Below are experts of layer 2 (counted from 0) of a mixture-of-experts language model. Rows are named router (the router's row for the expert), gate (a neuron's input weights, with its number), up (a neuron's input weights, with its number) and show model dimensions 64-95. Each number is 128 + 24 x the weight over its row's rms, rounded and kept within 0 to 255. Numbers have three digits each.
Before each expert's rows: a language model's description of what the expert responds to. This comes from a sample of Wikipedia text that the model never trained on.

# expert 30
What it handles: Punctuation and word continuations. Periods, commas, dashes, degree and coordinate marks, plus second pieces of words after a P or W, e.g. P-olio.
router:123092114146123097164134064114151158114138123127143112145075136085107135160152115149107126127150
gate0:114164131096096113135150123129146124109123163111086098144123133096151130103115129164118165142128
up0:112130149159146138129128104128099127157111148123115147116122105144131109138122140095148103127144
gate1:163107104134133125150118067151128134141148091138078125120129150117136118119135151128140085135134
up1:090144130169089111150131101111144131159090073092126113130124175143135155099135109106134081089120
gate2:117133113154110107119145099125132140129123150117210136132097149103136114114123140117145144126129
up2:136178174086146136115112171101136128133129092139084169122136122133113110138099076124134140085106
gate3:114128163127131157129177066125106147076124144124111138135117097131091102151139123164114180127118
up3:117136161130107122138120140141064136118152170109100090101145103156085102109125111134127122119150
gate4:121137113151096106111099148155103106137130136166122135117138142110109127115124118078127081128093
up4:144069106120073114118114104130141109125102121120103139165148146150147125092110169111103119118130
gate5:132158129154166115124164084152080138133066128155112157143126075121178069153121170134144134123148
up5:125153122086135104133105096121117152159111132138156085117116152120162168157096128098115106120130

# expert 9
What it handles: Personal name pieces. Surnames and name fragments in cast, sports and results lists, e.g. Sharp-les, Marc-ink, Morris, Jim-mie, Smith.
router:155127113108148120088151087101091170131109132156119107099091151109119109126152155142128114149124
gate0:143149121143126138125102127135131144139121080090136120137085115096088146141097138146120121093116
up0:149127137142116163148167165147121111146122126081131118114122129140123124130091132142180143105146
gate1:147119182118158101143106117128139120128095168164110092136103158095129160125062105116132163147102
up1:105118130144130101148128135164112132163131110156143159164145120113109105111150155105138153072124
gate2:101145150120143124192144126143118175148168138177127087121133089107111123133123145150117123145133
up2:102127081141149145137131089122137141138128175143122162149097146132161108122134118145114105135105
gate3:097151173145158121101134125122156130168124154136102223142114161126153121110141103113160136120100
up3:115136092088131129122152121156131132112169179123119134114092130108129115152104129155121132142169
gate4:143143111140116090147117130107083137087119068137124157155158166111105122114176124137171102121100
up4:136137151107148125139101143105136138106155121101128114125151123115158095140142109139087088116125
gate5:138136095117117102100153161134147143090160124095145146169130150148096129128149166145134088093141
up5:112168118164137144103146126110152129143100139077125111095130112141138109132143141131134115136134

# expert 19
What it handles: Place and time prepositions. Prepositions like in, at the, under the, due to before dates or places, "the following", and the first digit of years.
router:161111144119110113142133104126151183099136106139147138114098122084118086163182091135120129135102
gate0:126169144095105123143124136123142113127129166067209127102136163136125127146139122182152130124145
up0:148111130176157139124124135161136151112160145129145138152127130091119134102086153159137092125142
gate1:144079114128122086096122154116151150137145111188096128093096104130143140108161105141164109158127
up1:163096133161123120101151144091148151115153124193100127132126121126147141110185098147160092154128
gate2:087143144175107138103166132095133161106104109116113165167093117124091171093099122207125160138119
up2:093130155183121150113149119145125141114082131148107099137116121124119148145082134139122088159086
gate3:109159139119127137122157101137112172129111105111077097130123143133091137138114086090154138149166
up3:136145109138104065096139129087108109153130090150163156077117135128138147119107138104126116103099
gate4:142091120088093142094133149109139118103120144136137153123144109130130123126120163101126128128127
up4:130107099093113145137087133183106117121144105125119110107130114119091128091136114118161087172160
gate5:144094129054141107122109127117121097129152128149126157119094138115080130122133118134126089132091
up5:172099150116137127141057133144134108085106119150109135090120167139138129109139079098094134128142

# expert 28
What it handles: Punctuation after names. Commas, parentheses, pipes and possessive 's right after a name or word ending, plus the next word's first letter in tables.
router:158098113103098105112123050104112205116130094189135134088084126072090090134158079143110136137117
gate0:153098143128116132168110095117149084142090142155146122125130095140118188146115133098132122145159
up0:138154120125158105136114114121157136124154120111145132190156155146189147115174119163145142123160
gate1:126100179122107088150132063108144157117123122153116138116141103092109082167122112095079131141083
up1:100111111093160149108144149127117146171129135128158096175125167141119127152061165107148130120125
gate2:115147128153163138101110156161097102110122163131163126109118109148151134119139126156150093133122
up2:165132122123119176142120144131155152149105161097136132126108140126121170139084111167143140113128
gate3:172122095113119088140102107157107165106100115113145111116103133149116108125089130147122134140152
up3:148167105145125165141101090086083109114156118150069123128128122163098157120153126160140156159148
gate4:127142133137161120094125128134181118107088120140141132158130136109125132120099115129128083125098
up4:128115134144102169148152118141096109069180139084078118140151091130152074118156125117136157177125
gate5:107135163108120141168102147122126107117088137134100133131150085107171133111098114133135118104160
up5:139123120109160103130100110100119122094116130161129091103153158141141118121143185060151132129147

# expert 12
What it handles: Table and list row starts. First token of a new table row or bullet line after a line break, such as "| F", "- G", row numbers.
router:123096143117116095085148086127151165103136140156159101115103096131094104145161123150109116142120
gate0:113113137128146153124152146173122097117103118078090094102133099101113133132093124130099122130111
up0:098126122135110087138125114105148128080082155108145117082141157122101139156086131093097129152180
gate1:133113143119096103145145130132105133106095117091137147099131129114147092110144160080135088096129
up1:146160151157139166198219118109153136107089130160132106090126124107155114167155126051157110170147
gate2:088129101121140095151141122095115188159157108152116154127108151101092113140139165096136112137107
up2:149105076113099099120113126148153048090100135111126143108152119144178162145144117156132118114124
gate3:107115142132106140103129132120156125119124178116076151115130132101171136145114120073132141176171
up3:141115152135132120123131160150124104109121123118106101148148112137159109130169141129127143123164
gate4:126112147121186139098100143102072121114151077134088073156143123117146108113135139115083162135075
up4:155148071149070114108127121145142153136112141146147162145120164119176132148170084124143119138095
gate5:163112122115133082096115111131126133188136143140091154124134136119128115106109135099134129135081
up5:114108153143135136130128136136073106121123119161119157139118112137176073127174173094167130139162

# expert 11
What it handles: Name pieces, percent signs. Middle pieces of foreign personal names after an initial capital (R-ani, R-ugg, Ral-uca), and percent signs or pipes in election tables.
router:162098106101139104086134072106145152100131128113142105136020135109099123161159150162145112131118
gate0:113109116130126085139074144176119128129098133095145109154126113123136117133113116141150127106188
up0:096159111123120130179122122100120142161093128131089117137110106119148127136145119107124131105130
gate1:131126112164161138113159121120126154146108108129110166132095130134113120117117103139101126101124
up1:081156086137130143094096153133188132089120115118139107135133102156144158125102108132117138133088
gate2:125086121148164122149187150169153127125209118090118117131129106124116117126129113128094115130126
up2:160131125124149109111120140100138165138134212123137145100121155136135125135150109139106113102136
gate3:147142106135163119128096138109099170177181098140125150134091119124110064119146138123145149137115
up3:130087114134111132135133080100101122092130186102108105147168192164112157107104144129099140158188
gate4:182138143148113125105155142162158137104123144135145089159121136099099129135115159073142118113117
up4:171120127130090127094110089106141124122155151099106152113125117112126101142128117088157151114122
gate5:144177145132132166091105145120119155150158157080164130144111142081140089115121124145143087130143
up5:123175148106105145123086106136085099135115134088112139139159140118137147087123150103130172080096

# expert 3
What it handles: Word-final name fragments. Final pieces of foreign or unusual names and year digits, e.g. Sado-e, Tro-ie, Wey-l, 1-923, Har-em.
router:141080085134149124115131076111146151132120103144172101127056123087128122119107100149143122139101
gate0:154111142116117162113133158114118133112093076133108125101115137160145119140122142119153106107121
up0:164121108111168164144181129177162104154119119178148137123125126111136091141121134103090139139104
gate1:087108120159109114151124155124122133150089092124127091168139128131162121117159141111137153121136
up1:187108110149158116100104104091181107169141155133094124140127124094155139146129123116102127116110
gate2:144125142112124069118155126159077141137108114154106145133153157083120112118156142129119096125131
up2:159148115130126113127096137117147133112120172133182158124107137123121142153110160119143161129144
gate3:123151122117119138142121119117128132134129107104120136136141152119108176105137135120109089125140
up3:126150132159130069106087121132137103114125108150146090172151113088132174141141094123156154129091
gate4:125132141092092063165126120124145123125148123123122142138138173091095120148124125105163148090161
up4:121128103131150126136103102128164135114084132148168123161120100115123154134130095153134100156058
gate5:118136097106121122167157121158115101102121131117136119139127156126107172119130119110077138161159
up5:154139162108150153147129146136148101139129117121178100121127094134141109144138149123122137155101

# expert 24
What it handles: Years and US states. First digit of years and day numbers in dates, e.g. in 1-929, born 22 May, plus US state and city names.
router:137138101098114149126138116125126160102106092158148139083069117108126140162146097138127107146125
gate0:111135130171141145146105166117096133133122154167146122149137158166114139157106152119144118120167
up0:111147097129078150133110143086105083130111146151124120111145131141136131141124153124086100125171
gate1:101163116093093080177132133114110170144115106173109119147107136100164165104141111093085136080099
up1:131110174155131111095130140096123149112111139146146072084128133120131126115145127147148100172139
gate2:094130109134135142161070134121102097116102051107123092097126157123154113150136121122118110162098
up2:162096138109127122074118119161097119111090107157107156084084109152127134115129105135140121154135
gate3:149100122168132127089129114121115145097151127126136116176100109135105122130154113156103111102117
up3:126121109139135135154132147088114131097144104099139192176145142157114124123158117126117140137143
gate4:129156126094133106129124131117170127131149115139142141121114142137100113148101086119108119163116
up4:169126152090119118131138141143164097119179081156123135108092140123100094137128099103132087115137
gate5:144132156160147055113128107161163137177088123181107138142130135080156127144141065068133126127119
up5:188174117136133173090133088122084146131132146140127126100109094168087143084185172170112183152147

# expert 21
What it handles: Table cell separators. Pipes, line breaks and dashes between numeric cells in statistics tables, plus "(age", coordinate marks and Died: fields.
router:170122079116173131105141082108143169115125141140138117157096125091115131151156109129128096134108
gate0:088102123115106146156158143116104131154106121151138076157122105128136138112142130148171080123120
up0:151139121131132110122120130108140134104120141115092081150125124121130136173078113140110153130088
gate1:136141142118141146182153131127157149093058149148135140137102122126143139158140110090093129164083
up1:126102109123142074116115123064107127126157131117136124153098126117075107100136134160164145115138
gate2:106102159164119057135126141144134101110105146100143095105158097083140100125126099103160164127087
up2:155097163114121096091127154163128117123137134099097089117132150174117179137123128103127146128113
gate3:118137182138142179169123140130123112089120128104103153120133133119149124158125129160118077115092
up3:106131122128112115106169109138133131179116148131185133136127138153123126125142207134142178139131
gate4:142153109103093169142177096117145108134141143103114130164117132131138120145113141146107130142122
up4:101112117101131097083157145133153114116171153100111142146150123156124143158111123114162062131154
gate5:153075145136162109148107145169149124097115138146113121166143133109117143149101113118108133125085
up5:138128147144153146171122124135137146162116140141124119099140143113153162183109088096138127130123

# expert 20
What it handles: Dashes in date ranges. En dashes and hyphens after a year in tables and lists, as in 1993–94, 1992–1996, 2008-09-13, plus table pipes before numbers.
router:122113105103149066143137107124125148110147141103130107130086106114133125121135121154117148139135
gate0:128121166147136149142151148160163138139146108134109104144122116124141143140130091089162170118124
up0:124176164163139144125145127104102117131137134169158174146118129135105127091098130131132127148128
gate1:125098125151090150119111122126110153081133046111157124145125104107107125127102121096126101126135
up1:130088127136089112138145132142145147100129135132139134141118160111093128134122117081106141133118
gate2:129137141178144160114125117127104179118126125116128076132092123137130110150092103149102084104104
up2:159150127155154130127135143156109110077106149127134122085134109129150130112096132183140109158103
gate3:117131124089127155154108155134125122150107091105153096157133114119141131143099135138142158157150
up3:100101129131124160145133160123175133111129109102153117079113168144096132144131131179080176148127
gate4:175131132099140120128142112129131109115139139151141138138118160116143132150165131107127140119135
up4:132128108106164123118155120139128111119101167140106100084130096112169099152149141105097122143094
gate5:135087115128087156131108137140153169155148140128158113154126112098120135147106136095100119156184
up5:095132131137180156121142128139116127136114107127141121084100103150138128099179126117123159099079

# expert 10
What it handles: Digits, mid-word pieces. Standalone numbers and leading digits of years or percentages, plus middle pieces of ordinary words such as d-ough-nut, und-et-ected, fert-il-izing.
router:119124106122134120098126069104152144127123115102173133135080129090114128181115116118122107151113
gate0:134154125101103130117153127117147169114121124143144154106120070098140080140164117115151154134127
up0:106133202104134116130099115126135167127141148134106097180137165117144125122116143122108099143107
gate1:175116138123119125134140106128108123107135133113109105150144108097119130158132160139151106138136
up1:098146145120122088153098168094098160170140118137121101095105154173104100113157155106128109108117
gate2:157145091147154103159072088105129087164083131121115152153130136120116145161119116144155157127130
up2:196120112170110153105125088116189094130072117112137140151135102093125146124104145141159150160094
gate3:111150124125144121137088100158148125134104120136146158115110119176143115148134106098161112131161
up3:130154144125118109111135107094139104163143100131155165122129124117117148202130170081155132133135
gate4:140119122154139137162086151126127119104123130155193144122106137124156141149101046084126123093131
up4:134109154157165127127092133113092131110170131142153122145136103127137145132153110099093122135126
gate5:120162100084119116125107088121153144111168170092143154138102137119112125115120185119151137139119
up5:109122120152123147123143150103062122144105149121108106152146126123120103122140123170124108102125

# expert 4
What it handles: Paragraph breaks, name endings. Double line breaks after a sentence before a heading or new paragraph, and closing pieces of proper names like Barn-et, Fall-on, Clay-more.
router:184133111132126100066126072116151176112109109129170133110096156070111098158141098117125113151110
gate0:152128096119158078144106114123123097143130087138125110089129117106108155143146107073100119153115
up0:128147152127138151103132159115166130131152114131156090174116083116137134116134151163155092153098
gate1:144113088114100133118157147138128107149103129133146136119109151141153176154121128120135155128106
up1:134158108141161146103110148103145158165143109178103149061093102152157086074150151120110116163154
gate2:139174163134105133145145094143099135111082122112131115104145098125142110122104133114094101126152
up2:156095149118085141148116122170137139145118155156143126096105133181108126090128163114158102125174
gate3:145138148139143151123150105100138138101097090115081135101107122127153140127121102117133113102134
up3:131135148115143128082149108178106143129126128126122114113135115147141151098161150088143139116123
gate4:107156092099114163141115135118172142109179102131164125151134105119154130137129145162135127113076
up4:144158119106133103127105149133133131093114096086142165153128125114131169131121091166115146157108
gate5:098128114126161110144099101099150154183130127153135171156143111128101125115133105096086126146126
up5:138103128142121192131150083124146143091129167117163117111103135160115064142116157161176117157164